Below are experts of layer 9 (counted from 0) of a mixture-of-experts language model. Rows are named router (the router's row for the expert), gate (a neuron's input weights, with its number), up (a neuron's input weights, with its number), down (a neuron's output weights, with its number) and show model dimensions 0-255. Each number is 128 + 32 x the weight over its row's rms, rounded and kept within 0 to 255. Numbers have three digits each.
After each expert's rows: "comes after" lists some tokens at least twice as common just before its tokens as in all text; "raises" lists some tokens whose logits its average output raises strongly, later layers aside. This comes from a sample of Wikipedia text that the model never trained on. Tokens count by the router's weight.

# expert 5
router:132142106144149165121107138152167121111168066126035156099199179174101131155159146110065131159153099116122125095157073152058153081114097097122138146196112137101089103089109093125116143174098139175146166099093148054181146150063133178120179188128117110159088143130143136095147127155148085081155113122192114099157141175121136118102148113169089100090135130081136143098140118143193130122098160143150100161133067130145146156138097150103112131155079154094141185147107094100105144118129158177117147136123149133088110182131157165193069131146055148058125150122103140135123156107124148134143114133148132102098104077204155165057128115170109180113186130137094113138135134094064160126188065163134111130131085145075082195125145089151141143180160177168115118131113139093124163156146139
gate0:130087129130125146156163114115136154105089135154136155186142121151136158096136074103095107127211115141122139176095109136140096116112139076119148122188182120142077117163119200106149088165118160151183143189126118138117113146132125111084075171195183147193108160163170115116133108121183116089151128132174133196165099056117146115178155146127213118094124178135076140131146135089167110106116155140119098128167135162143092085173193135188107073095162094092103104137117110111085097128161101138125106128080132136175108135122138145127128115106127177103186145061137119089147173109199136084114117122154090057174076105115185043093125119131114117106141171123109145172140128162083161143150092125194184164100108127113079160157076124166117082156136082081104086139100140129133139121140084
up0:102139072164138172135106132133153095086121132145095092151155156168156116148172155085152119190189169110120149136085101164097144122127138138096105160162078179155107132156126116112143144099117115228120083111112192170134156145103103066150151144163178150126107160119111107182135093132132116094111170125054161174064187158123148118138199113176087138159185100118098096119088110125149166129062117074160125127163141131121135124100125161086143110090155154131132153160182101089117078157130155139129093130115075137060159121098120143091129151142111139162137163127180080154113124171124116113139142106096113165107106078157162205158092143175109148084121103139139109117164196093130115142121065134168118182125124158144186106125112165107061150088154206148126090083095145191076162205117126
down0:108189108151139110148154065111109188098095069108168100145133100165134114100110118114142113134087160139182134132092106132155207181096203146135121088133128104118183095145145090076168115097114116083151122113126127059125167112113121065090138118137092084104161103187130126133159158152157118148151098126114070169087125079120140153156102119137120099102026130116164136133131139141192121147144121092119117158128087108168101136167117194102171109086128193165189175083146143143089132122116109089124076131129149130088124105144077122125184102158160126145099134161171125085086122102093090122140100143137109146111174063080118107099127120184137158071099126100143136117187089148151164116090164148173133112136088083072146118124147181164090190084182086150151151123099103148179214068109124
gate1:104144181112147156162129119155107132114108189119111214129105125104147120134166156177117113159084088111118105150113127176119114068127107165159153175103128166108170070123133134178083168141175074134119123117168087159073160166176132188160094135086086159140160127103136104148151126125120110143137141155140133132101121135061141101093132138116157187112145154137159092168065158140176092068142124215074077134098077137167149071117135115123153128136134146055216133111114123113163141167088160144192083113152095148115066120178144165161143116134186090109134108070160101114134157140190122186143126105121110082124099124152208131113144148119096167176117091077120155116146159117070114157126194141131144140119143114136155129051079090158126149135105153108103127087053141150132170065158125
up1:096131112180170119155139099111079131177153077103167160120121158118138137135119133170134154208132099124150169080120152173031128111131138135156141176139167119106128088110105136122160153161147111156099122081105077154096160133089133156138112104072119125075087138125157123161136166105153152129175172113114103140098135154078195161137124163158180135100136141106178167152133171117151118127112092166098088155147073129113126151152104162168167160123111188153103128137121149148094150170058127070160089110149105062135123117113115104102174188135106181186080131061131189142131117072129156090081187158146080105094150122118119052133167208143101154136114160135149144112143116136101152101144113114108081184102190083138150133074138100200080156143063142132157104154119085148089046147102113
down1:093099117177089118089178155105113125125094142109110131111133125150114143123128116091087102028129132066114148103215102028113195134198172115159139157079099087102118109150148103110147138166145161085093093154086177121166110145171107120099174102171148123093172099177145179116119118163135172182104157211128093111105083044082096125140129116121140128166171133167128107156094108099111095109104137133163131123115172147064063076146178132137076121121149129120101067104098130133140084144146076119064132117114104127141157158155121113158107115197127121137149102182150160119112083162142103038170136106132178170138122115115172139146109160137130067113087120184116123081170110050125113093077146125093123142119163115117133136143136094125146123107123083117120154165120114088090090158106107
comes after: "1", "6", "3", "4", "2", "5"
raises: "e.", "e,", "3", "b"

# expert 29
router:142172122113131201096124108112107158103116115158126178152090149080141132116128170114117202175081179104122051102131123098164086081154128103136121162092080110155132160119167170177118142126089138095173088089114111131158080155117105101075146086142095152125183115108183172152077081179158158103165185109106119111121105157067126122119094114131164139103113121152113209171136123151087113133095139116077149120179163183143128130194124124081144124085132143045127142116120129156067116158167144103178107171090125105167101110149213145185125205139151087135106150114082127157139125161172112118165116129123133113082132174144136127139109169167171163145107176094151088130107098089089186200173108116110152100106126101133142096169151169147149177130089069094132120184132142117173162107150098
gate0:121164090145143098127156116094117182121114118160162094160175120138133037098184166125143102151098115119148115121169101112112151112114130175090157109133112122139121090140131158146088100136133094173161058081064141108114136075091128170155131078145125138188112182172139122181116090116108116170161117124131110103104109086137125139078149052154154153132092121170128093166156091197109175172130121108094106084095088158132093073124194168154196110131094149197099125129127107116170162106130158131123113170139144140168128134113134108153125157113102094129150175142137187108126128139117156155175178136144140111113196153132128100090127136192135091057063060134169066144148130125156078122093163122096199098193179073146108088145082167098179116086096169112111128136158100110177102141182082
up0:127143153141145111148154175078158090142181130153126181180132161137158083104182137105154104116061094143151156116164154078105100132128109187191168152156076164148119153094101136104122102145131092104135129062098125134119145052122096155136150085117116153116125162115106122171126102132165147187138127125072104103137132108084083135105134099102098147110100110140120119164187094165124160110123183140101084157127089159177058145111131179116162123124123107108104129094103155134127138186170065117118173117123089109127093091088122099112064155184127104102191160144098112030101094106105152124163129120167091123184108132070150099104197137090096065117064112247172110118125123151100133062075143129126182109177149091118126105153168131091139144137112133137109197139179134142119149140093154
down0:148110103084159164093123036167144198149137132135056149101175111097135119152152109075154094143147128154172164140106065184114083123159125140106107158117096095067037104115186122057086132151121103125160147168116133168171150120136158053147074129096100137166139151094081144142122082123099101150194150160172153141113085157097187096131176105074131145177120124139113156152078094148091124221138154154116121097104172187075123101178123159172146132072184153148093133093162159175099095107174149118158124107145118106136149115171142125176134192136131151145163137130125157110142143173150102146131101103101122080180163107103106081126147157156136116101124122085130085142143135168152135140157108176106086130119161144133171139175173133091114129116070163106093154146158141122092164090192114
gate1:144163174147192140129136111093127189138166140165152144121110128107114152138146137107067190125110117099120119157172120076108186143150128097123188123080127113065133097060116146151149136103147100173130102158121178127086163098094168148110145109112119148118123088147139166100121104103108107082122111087161078148118093139139121145143140122187191099090072110096131135125105225151133164149091095132125151102104147136154076148091143118067095143127126191092140104140125212088113150112078177167134130149072111126119086150131140097138124176108181194101140105099136110098120073127163168194160135084126137183035157183144134155128151096134131102098098154113166141127185109077124170114133172113176139132144139080158153152195149103132078090142126110083193070094134126160213092135170127
up1:135116122095124107098193180077141154088129138143177157128185113117137076114134115114155085163133092110151074099125082095197048140162119157144077117197160113177160089161128115094127137123155166146172122094164101100175078100108158057131152070124126121135114180139139109099160117160116118149118119126140136136107093087112135129113152153126037181140101157153125116146149082167113108055154143135113143154111098111132170152159132144167177162163091090134091156134145122121143158144170159094097140103168133114155158086179133187134160098107118098164133184120149201151198166131125067149063102121122079068168195114086125132140138153161111124093192093145100121118127116129106158142163091207057131108135167133149178115152146154147204118144112156155106122126163159089114067085107092
down1:160128096120114097123179070126115142152084191143092138118102107113142083150097118159072147103119147131095171095088102099194146143053030111144118073077123090182161183119141133116150134117144128059151138156124170062117126186162152144151116104121098125101107079147181112126160127109080131090145096077096141098125076160087124149129150192124091170180136149148139151084166148161169109140068103164129146120130180125098058079166138054108098109060093120121149053128124088141088148107111118131161136172136112093126177139092128098158161154134159133085127077097193150158082153200163115132142110117096134133100093154101148162126140139096182128130111146107195110138149083112112114142099091153110120109130095102173152116194162129160075087156140096118141125153164193146150099117089114
comes after: "\n\n", "==", "===", " ==", " ===", " ="
raises: "A", "S", "L", "-", "D", "1"

# expert 28
router:154162068049130124094105185132151150165088086133111068176170140139186108157100108171127120111208134101095166088121167155124123083120105145160164131093147110107105071132187124069079093122128118131154100130150110110115122124149142117090134119096129118148070097079139157088090109135181065088102190082153106085142107138138070114083074119136169129105158096126067148055130101096123107104157105150132061087124163128101154163159111165134113129141121165186088135138142111148136089072141143118108141131101125125117100109134054110139116051107077185081151181148129191100082148143148124130072175081108124154125117115146100121129173152147071121169120107134172122126140146188176133049117124132173158152130139135086132156153097110153100101134107124122175167120138153069069157197089101
gate0:180117094107155129159098147076124146183099152169132109150154125099105161127145165193149113167163170132118130165140098152088143112103127170144098078089087111148166112099148212119180094105123141146153098142116122120128178165152134108182150106120151148123113177107069150129119141161148169115151125078096157160151108117139135096072178164047116188079152123164090128145135136117145139160136154094104154127164161169089112086141179138116075124100140136086108118105123152151094108141117087161078135180133112103154168147163063158105173182102139166175146109059117019186066147131132061126125112163097106142120130179111145163174105125124092054111152135098122097109126181154131132076079070132131132146083091118170062094110095119159170108043150059144120113138101110130120152122138162
up0:109166146095090142096137116147141102091157138191060166117158112134124080167137150098155184122091137051084116129161158134166081157177080108076103110131142151136119198164102184087123090113152119139075127172105126171148090194101171156121121126170179133108138093055132158153160167166101151121135096184133121140100147122127110085147166195104096092117111101138140128170159208122116184114119124134135155126112108178094212125140149129125144113147125085127102162125108085195105134089110098146152138081136170114121212122166119120143138179118116104103111156146102117110126127089113111157133102126111181137144167137136147120100141157122108159081198134157109173163157093064146080173058187082080093152088117165165112101153194071119161192109141123199116134148149131128137136151161103
down0:116093209111109175158152091085137169114133165112107130140105106107095109127135088146130158099093131093109104097144089070148092126115130056149156152103161111149062143133105112127127151130102135115176204105139073202151134148142120128180136102148136127154140126161123160124133133112130173135092097096130124082132106132133183167112137114124122142047165121134080104107169137145099110213099115161109127192144143150125176133147149078104148041128106180171162120170141144110128168083133111178161158072143141115128091103139160187170125130130111032128145082127097134096112071152139126167150105091119131152159118125077149106169133132103103130144141065170101164142102184096115129136184089175208098111067212140146183142150191137140157170151115150107127080102153141120143077127190064
gate1:141143085138066125176103123139142084147165115158112141169102137130101145143117101169173144156135122074078131127126147136119189142153144073096088173130127156131082127132159105115163114098146152107128180142095115154092095122121078116136048074162102188057104069110119102148122126130101102081117198168118137143140094124139125106121132194102115118120114118184141103154191120159127108167094087121071128062150132155153173156171127135162114142155146138144119176107138181119174095186125119109144117075189124117163113183134161074096143171102158080090119060121116133120137114130146098127168119077069098139089123209164092125200073131065175113119151150165179191158113092143134137128125138138059075096135135093188149074117126132177160131088120126191113145139142176172128171094123181
up1:127130171170225099106116103141128127109133134054087205094165075161115055146129135094095147125106121123152119112111136090181119089122157095171086144125135103099107133060116166106162074110138111144140112155107114162117131097194156133117178128146121038147172230096158119131104185126172148181078062121098155123104139168141189106144057120181071142133154164124163164107139145083154164128140107127070184085101114145183084149053108142109127146091130173157095142111103071102090162116177115113160093157080141103083109096142134176158041166193088113112125129183113136121139129125152124155136122173140148133109178099093125122085173172102130114110118127143128128147140121113171108106116141082145115139128167106093142135148174126130141124154116156114192159151115079142119096142118114
down1:156047093182064178111102144169113109151122110106147146139163095089147108136140140200145184085122083178133148161132144137156119151161145116167155167115105104102143087086207118208141085165123119139129079162109148099084162097162141121113143171110163205127152119144124147156141148138158163098128160150079155140143174172150156088127192130082172169100158134178133086072126141127107166178139166152096153090122203134101129145185099078129086080194052092120137114087157143096117109095134160118094157130149114174123079151152075148127126171109125189119145144175124098159131179082180136124111107143107169163102116131151146116140128139131115067119109132129072144104148156051132120118120093123081139156144167148148188187109099135136077103149128146123098129195104130137045129114162143
comes after: "\n", ",", "1", " the", " in the", " in"
raises: "30", "98", "97", "15", "21", "90"

# expert 8
router:092108169072109240117140182105173060129132099115130171161118151150166129136163196182183114150123109105093112100164106130145096119110136134129112141083075126105150171085109107115137108144135121133139185113096154130065091158139161077091122104142100135173190131095063158185117148122142166143099162096155113124107141157165151096194114138113107178111162107164103133161106125101095145155187105157155127146172153104088138176098084153153130112150137133096207120113057161149139106122070167191070092118153176152176156157134103101150154112089102173160143164095113144141090171112073072162098138134156164170106152134087126142109166112110099151084146101206109107142144073127115087176191141099135132157120137175097125136125165111123133121160116042179119127150113102120114086148086169
gate0:093137153166164161169071146164102128159127064091153170107129132145137144132113113150087151129131156080193161157099087113111136200114151079166157160133154144109113149120145156099184171143142127126112139146121159128079052117134144090149075096073115149145140155122129117138158144103184165132119132143148152189123148091138172092109128108149143126072200149178132108180084095141159143148070167123092100051101115116117149136114157103125157132100119122149131140151135156134226124126109159214153126145111119129179117122114144109138130137116193112203139093119107073124091165192093207151129128139116173066184092149125115202154083203141179141133195107136152142119159123108158138057140095136113152062087164162083150125114121155119111085125125118067171134172100107119084151157090136
up0:099103088150201125149097085108145124079104094101144067157129093149123092084157171164149138135081138139190119144119046117142104138157145111103171137108184147136108113133093125180173122144156070138082156122075114154110170079135120122140144143055176158112142128159090103152115124125141129151086163093133096209103101122145182097130093137170097170089169131182133111150130062139132159109115158090143080079083116108138124118085149114173094178152108132098152162117158136145221122121069138168135059110168093108172154200105126160142143116146195107058087067123162094118117118146160147219153180097089131081105076140168131138096114185159122139131161111129153130138161157109092110130122131075122118121120114136096148092084099084160164139100163137095117102165111063154175136122103135
down0:135127117186148170135161115077149134083172135117119082106151141087091133096184111165140136189090171119136141129132132120121096128122166123088135173198198063129144131093120141102138123150059140157156066172168137156055095091117157099125168150145164153092129158098093170165146133148118122221147165149093135123057110178154136160120123143080113151144114120106207122137078148144075148136093167138091086149029171181104139114135152139135175155083115150156131100146166091111153178208138098090127164136126142128131205155135081147155140091137127193146138135144181126130081099066083121139078157121148133169149173188129081131121123086136124156107125141129059145160101105144109124109147129112096150185130136122113114111187068111128138142153155116154140120107092159190179093170129140
gate1:163163139088064125180143119111110147108154134087127105084138149098105173164029091148196160091077097166159152166080116121122106161112164117129127104111116121111132131119149196135111139162126106160075074157129113064116147111148093222165102140128093125119156149120140125101195096127125153149133088125134138112167179146142054130093110152189131144175143134087137119137165104064107153158155137104149178120133145123087207096118097104101093073076139142145176133134121085140137092121173075162137125187162103126124091185113132143142089127048084130117151174136102172176091119106132095119105101137135112110107041183134090103116155130134089154138094142073188172121156170067096107074139128175165140124101146169165150109102104159123201121106137172162156127094153096119086128147146136
up1:132136092158134055109162140069078082080182107156091134131073092162100130084119202163109135132083104126067168123154080118073109142133128147081146115156163107095119095095114195176092150143164092140136177079135088127120118155133084087121111150149112089146152182142073134168161173098130143147122075073138174145129152106162138194145121113152156073128141115152111162129168051107098091128136148121114145234100100133115141134111116100153160065164137083119143117081108121176148170091122079118129143163113125115099090122159104168120089142096140096111149136059128182129136103090057118132151127115131158090126109146037146147123145115112082142127090177141148103180129107131134135133123132136125124156123112066142108074150145081150066141098132107152192056180176194141115112134134170
down1:184092165142151129130082082098088122102159189133095136111071129153125093158122066159103123102122160085151127128129160216163125052157119152168135101161157083093046158177130189148092136115058190117142119090154155113094116162115133118145166148109152195097180151132148051151061096151059129127135165110144171065094114086140106102111082122092157187112143150145132184108096114137165133109165086115119177125143152187128140115091086118126148109120089140138115173137098087127111148133168179151131115111135158133149142127085136072105086138078148067111103048122126156122081104157160124130109091090138107145140119130126123139175166110131151129085104081112130056116129202113120124175185129122094102110091099109119119147105169145103137174110057083094142139108111130171097158113098078
comes after: "\n", "| ", " in ", "- ", ", ", " ("
raises: "019", "-", "018", "020", "017", "021"

# expert 14
router:134164126164089250089163157113137093087123182146118142150141141116087108133106113176169255110128091187089103092143099159132079089161164132127107118145178135109122171113102094114108175147154139162047113131109127153158094147130131093071077177156175149149188186101116087164123131134181133165092123086134122089129127152107144135102105170121128077091114158081127152110063151137145122124146085141126129087102179064199082113161109113103079156120101060137188148176137117177147170097121127160142127133185139099088142079166150124193130121119150123120116152161093102159091122093154092139099114131123153136129113163088136130076166127128125162137133141147082126097169156098160104164140122101128103167057133131115105141200144107112095120154140138156108186182167116125121151113166123
gate0:176127107158156157059098117131135165111183141088144114113101098157156182109112152114168094125153094129112129107119098123152080124068144128163150081157098137144113133175136123152148106143111185119128118146058074124087133105134162165179169140135190206088121089134108114102130142133132116160161103140128123140135108125147159083154163120072050123153130131093194167145174096088163061147103152105173134134133152092194158154078171133088083098099161114113145135180140106160180184119156143129116100122155083178164121115096103100149139118089118082116144090175163148130137087070134166163148133142115143084123101182124154153158115083122097139138120064123120108215090112173153109124159055094121163142117090181212114076109092191142150116081080148104152113115121110130159027155136124
up0:084116134083126085161188117131110123171111084172074151101139164124110110098119172101121114104075164112141185099078152129138188171155153119168160209097121080134152136141154124144175141093166114136171113184138235163123124105081125148115111071119062063144123117164145136200100154123131166147155156066096103156134136158141113141084126084164173168113116088187114090114113141151094204079126142173090139088146120165120094106162119088173166088176102172145106115110131115093068123106110121143191079133123146089115131123136138185079111127135163152092107137112111153137169133134097091110158137153185103204125193135126116062124096138142143123108142150115140146050121115117105139128104165176131126100159198097114162115105153071111099134167169094110175119105129178100100172120109119
down0:093111122115116098127160113139100128189151126153084140146147081119169153092098173128142108062142182083127117123153176133059146216161135109164158129084134149093089133103154099190208121079162163093153098110165190110102159139164173163099113085112151077180086127113136102136070134100140102092101190086130180140166141178159120142153118127141117096119127134183124144106117088181161121108097119143105068164139139148101213141137157099182118143075098143128138114075140165062100129086158137098103176096145164158086088140164167140141164211156117125122136160087153176141164192087132136106145093094140162076141182114162081116136127131132106166144133134125130134119063138109080109100183161132151162134089107072127157131117093100126168059099137101094072153174132114084138135137139138
gate1:155133104133114148075108165145133126159215122141137140151112090152140124087127111095112067205108117112149155127194180061127162132066067183128098138124157097192129087194151111130180151093113126146170192137155054126054088125142168143153110127121050162110098110138165149163122152170138091104153155144137134109084131164109131120091107118104063124100116135136141132084130153159134103104124143080129102149071136084137147144129163121049161109078128149150083134110171083119131101189074168179135185087102105095152106103080159139157122091147153110114102092088122106136142145160106131102157104081095083112148145140200170135072096126146145137141139108160168151105167161175133152162062090148129175122121074142161194115133152080150178094114109095119205161141128113142101114149103145
up1:171114140125152148073116119097113114142146153068075109158092119112150098064125126123134081167165148132084123054138108080172110067095074119153071153028185116141196140150167123166130080133110132180173127161210111167107143089200120130113092165142113147133138113113151137102087150119094125144138162091109146072119138211142140109121235138056084122093128167121120174138124138179130158137112148092186086151106075129062071156102125161113131106101134169163140118149117049135069095175115118142150123129156160121157162093150093085151164133117139124097103141080151098142111117168177155145153162136150154126102117139110183104120108109157146126140125135150138049163131104166159150153126135067091161174121140126102171163134095088097139089096146069107130121100132098145144112153141139
down1:153125157145082147105080112143143146122186100091129150181107134114155182143100078093116135148167086133121183185090161107142082169134165161145181149102076123058086213112124124145138167131137142113104108090121083090170151130102110112170074175143080179157126125152152120051090161140134165122165041139137092129142126103131080112139118094137073154163155117079137124149145125124099129119131101085137119128115117123121132173122147190145129159142109149162150078160115129089143114141095185123104086086054149149114104175084170146171119051161184150108160188116138110097173064118108097140189093141082168089119154134115148110137173141092084150210183144145130163113190135145075121145151124153191189098159094179147116088151120120133143130127164107106119120130103078071129170133161114
comes after: " | ", "–", " |", ") | ", " ", " |  |"
raises: ":", ".", " \"", " in", "/", " ("

# expert 19
router:127191092116138112166101099157174171131133155088152132106132147121104175110106130113180116095085134167146170146132115160129129152083148086061157118129119162140072178125061107141104145112144121136134057148113136121132095098122127122138171112188104180119108113130152112091097083126159119167187077188101118141094113099219100158123165071138079077141144055153132136150154155094081103128125061171157160078083144121146067115109126109151155150200123115171114089145101142088141130132147124192123099175095119166135132172145162131125115113114145122196108142117130142165131060115096128197124154130151111170134106121089173151186112171125114135139064070123104109137150135112095132189095170154139144170118118119086103166091094126165165073136180160140121147114204105209136173183117071
gate0:116159138067155174141135081135090160116131074100143094091169159116105158148109096115160179154125178187188151156163139131128143111173139130152154166153184098156146197110098128075159170101188128111135109144154153122159088145124182100090148144174167157104115164146084142120063117165065156157127166090086184109140196108142134137082103162148130120108159091114106157113101191081106137073070139134143139135080210076145098128132135103105057145132143132094141130123138129126167085087168126138119128168147095160087148098073127163125171140119136177148082125101163099152118120139147162188099184121074155128171171141085172088124079073180117162107118163162101155106093224144145150107090164103106136107069084071156151165139143150138161133099142129119131159123094137113129185131121083
up0:127119118065138122174128120098139217106120150128166104085099145070158140141139059123132083122170118109139136085135082127166148051230126154178164125142165137138132092083135168133133121140113108087175121192119147058177118104088117156101147092137169109176121149147061135090114107049050139131130147110137138200137187146134131149089146155115079054130148109127112206090170161162131117091087160145099107115077164069103092161132181126149112183113148105163117164114132128083125108076141127099128115144107090152096073169116135097131155149109173166145152133147134129150164130165159090139117175149087155127101169081103143091150080156136131104138136173168147112099141187167117138140094133074090089142139109073092117147135107101151180098141128083105124131118102184063146165127111098
down0:141121182145136096118173098119108129145113130058046177151129159125108091102087123101140164162076111129091134150126091089043130179105132128133091168148132127095127106128105167134116088142106108076144144099158061073121101147109113151114174134163143181081183160182104157161135120070104127148154169139114075115143139118150116133055118147163153192081150159109119099123101104072162183141096140151102131110096119113107129130120147062177106161216149141178100091086134087170134105097112120177082105136125117144117155089118118151152126130186199100109156137152108104103092141171079160173086171079118125110091140067102141120131130090159147102109122157160080104152111122098055191118119044034104088182166151118162160102185118135134113123125125160142143154109115085147102096135144116
gate1:112098114130127109128071169128162085095153099164187170148117144137199157073104174066131122092118129140133131171123159065128132103075124117113172112168147149103121077118109112132077174093079093163131106076125143156135111135157101145141115115140098154158108123107150131146066129129068139112115091121124178131098092142144151102169149108091103116137076112091145168171104140133103121110101150118117080141154125080177064104095140126151142156113138157142100124091083181100139091154101134107087104114078103202068106126117131112167144065191155134120086103160172179165154123149096166095107131111148171138124078109176059163126152126163121015120106177222125119112128090142180147116147108087113182151138133140117145126088135076160055090109125089111177145164130139146167090221110158
up1:129145094179120095087102149149114125132175188114169163143156135138137202084058145104108131122097080148117098159118120096073123169105131076059092135143160136165145075098135137117080145074136102133142085123154145131151105122100110122122138061127148147160163112101118112120059184123116123129114088156134167119114128088150117188174199117133101117086137127157134191114152157131103091086137120116122084148080140127147139171151107165142162138101105117166153133074158151135140109137120113081096091097152119121143149135107160136145134082191128192145125128157139195122206178135116136086105138141146176151045068151153041135103142191169083076142069157194156089130100073170138163127157138108088118094152148076119146137090141120175116110082091093136102113179099159123191055145174150
down1:083081175076125082169145149132138122096136121081075189108136158116118144115075167192119033049128135113100141125136146160131115134111140095131083146124128056119101181148204089146155105156141129125132102113113144171188156143133158148137162147063074137139152144197129110101077124133123156143127153122127139113098170128147139146089128136086066143161096123142164095168093136023144123157176103112117133122145132131102112124150073219159129113146140137132164137165120148143088171134134157142092087182140157141124131136146147149127158066143069174143147141164150108176093148102114115140138142151181076125170145084119150129181109129096141119068164077166129172135109162106152146129140139149138159073137140150054057141129130098080166172204160198127139105089132080120127081109075138
comes after: "1", "2", " in", ",", "8", " of"
raises: ",", " ", ".", " and", "\n"

# expert 16
router:123114102148130160155124121118101122133136144164135202119179119161165124164072136090106151079082160092168137181101152157157143106127157099114141096135113104111153139128119102063190144099201158162116181128117117192167186153144143138091117120133161101190126089143111087109173128137167130086179150125118096152185153118135131059165136150175112082106074108113117080122130153128096088100128163098162116124069141167136171152175067167129155145151163101134167130142073156092168126114178042154116110140134080136112104182178155117144090105147124136158155082095175164083113197094085175089126170150105093144140133139158157171177111078128099170117125048157110163097141085155134191128131138115087113137128106105115075082105139168182126159143099143137112064161159104108137141054121076
gate0:116128097086178135155167119111145107095033181126192080213100106140135154109132103120173118144085113164142147092175139055087181161088117148131141163092131161078137201122120087170163133090137173094118145131081118147116123105123168057104143139195188154107128096149125119063111156100081113093106148107159090120140149128119136129088150113104119076134127243149194137116125180111098161114105182182153107070123195089144132120106117139130067091091150137118131166150124150104164152128128123119120117192119085148126196092126152112106175173141111150160164135162118127139149109142201183089132102143085128131104131147094158041092094134105116144139139159124114172169124129175117180136108147134122118175138121095145095096174154115083145123083128167185147125125171111156152116138135133
up0:129133148066169133160119066158182108092129164130123088104128099084130117073138103091174157203107158151148177101181065086184116071122136113124132165128112108056169118127084107117100126144175122111151138118125135091123105110147128120071101145144106183167108236128114105103144111130017141154154160116042137109086156101121181116182152132133109090142096135083178124143135150143102119135141108166155157095114165090142084139115145131130134141135127203142078143095091090149139107146191166143085152140095135134140134076194140154118164086159097117098119134154131098092148134125121122118155189181144181163197094123114191103066137094096126109180108122107183091115072152108154097157063177103139122179091111135158097133141102090102162120143117127172139089110096134093126112111136102
down0:138150127158129114064160154152102145058162180136199104084085106100140142120101122108123145132073158134107150141218121158096119142130121141121085138124097136170140107174174095182142143091110111136160137054126088110165092120122098156090148124185088158155160147161141150140118078095119108165135175156152131133094159090124131124168145123138130123146105111129150130119070186088176156140137137117136160133122171097154060134108114152107142130166128131114079162137093089103153094101116143150103163136066060126083035088116167139198130087157100087112128132163117117148073135092118187112062080153110128116089099142074097178132122076116176097171198133119120125077188174080158081083139145114174119153095091181141152123126140104129130174160145121154172220132210100119110143113152137
gate1:095102140074114189126118163162155155100087107063136149106084108159140109150176125111102156075122125106132131107084115172134116101099150106103133172122161152088098167163119110142192125075184177127123132126151141118125126128167152110130152149111117091135108140121151134107172112142135110145167139134111098129136091171121148110103088132116129116135180160124122094145193133126106122181126168110077137130137129152187168108074128090104163098105175105117150104149114194120157132191066108073106098108205118156160167166123124106163071113125118110087128148123114155162232104167157114105135088122115143147158168127080104164067082199132138189113129137125142146126109096188160130158147134124121153108200105133184130161133131121116120043141183084156140142178196086146213137167006114
up1:119098122188100093172154188138133106120164124140143147161156173090130132092181117142083127174070105111191168079106196173129142118158176120132130067097144147157099118175108073137162139111152169108105093172100080160088124165110155194087153154171103118090170115147083157121214142153168127188199129152128151109129142140082141141091107119156112087175140116076171095098124146137119136144139074128104155116127137142132135157182079137078104118168139125162131078130131148134122116161098113124133143108129119079093139180182092152155157141123046169152143109116133143128146088114118162073123200098103084152150145136092146122166129153139130123099137121187134180126162161111117146188112174139113072158144215094186181120122205135116163141165140173137114142105078143178144111110046117
down1:150144102134088112170114107118133124107126080102137065101191149176151109012135087131136101140140182077104148093103112106106128136140126160136167182185103101140104109122154091126106151132111083195097134079126090141143103166125112089115059167141126114137073141169136131139159121123137042147150140079173156189108189111142154125113186166160160152154094133133113107120147154092130113120169081114078133142096100179157159145106168250135110111167145115134124145123122119180093122065118142103118100148126122096165152110118135099074131133143103148174156107113179132051131078116075144144133122129174119147100100097102110109168135182131124179111142157096174137137069128200101143091170169199162100124170121111121111156091122130103056131146114140140090138052087154147075139160113145
comes after: " B", " F", " | ", " M", " b", " T"
raises: "am", "u", "en", "an", ","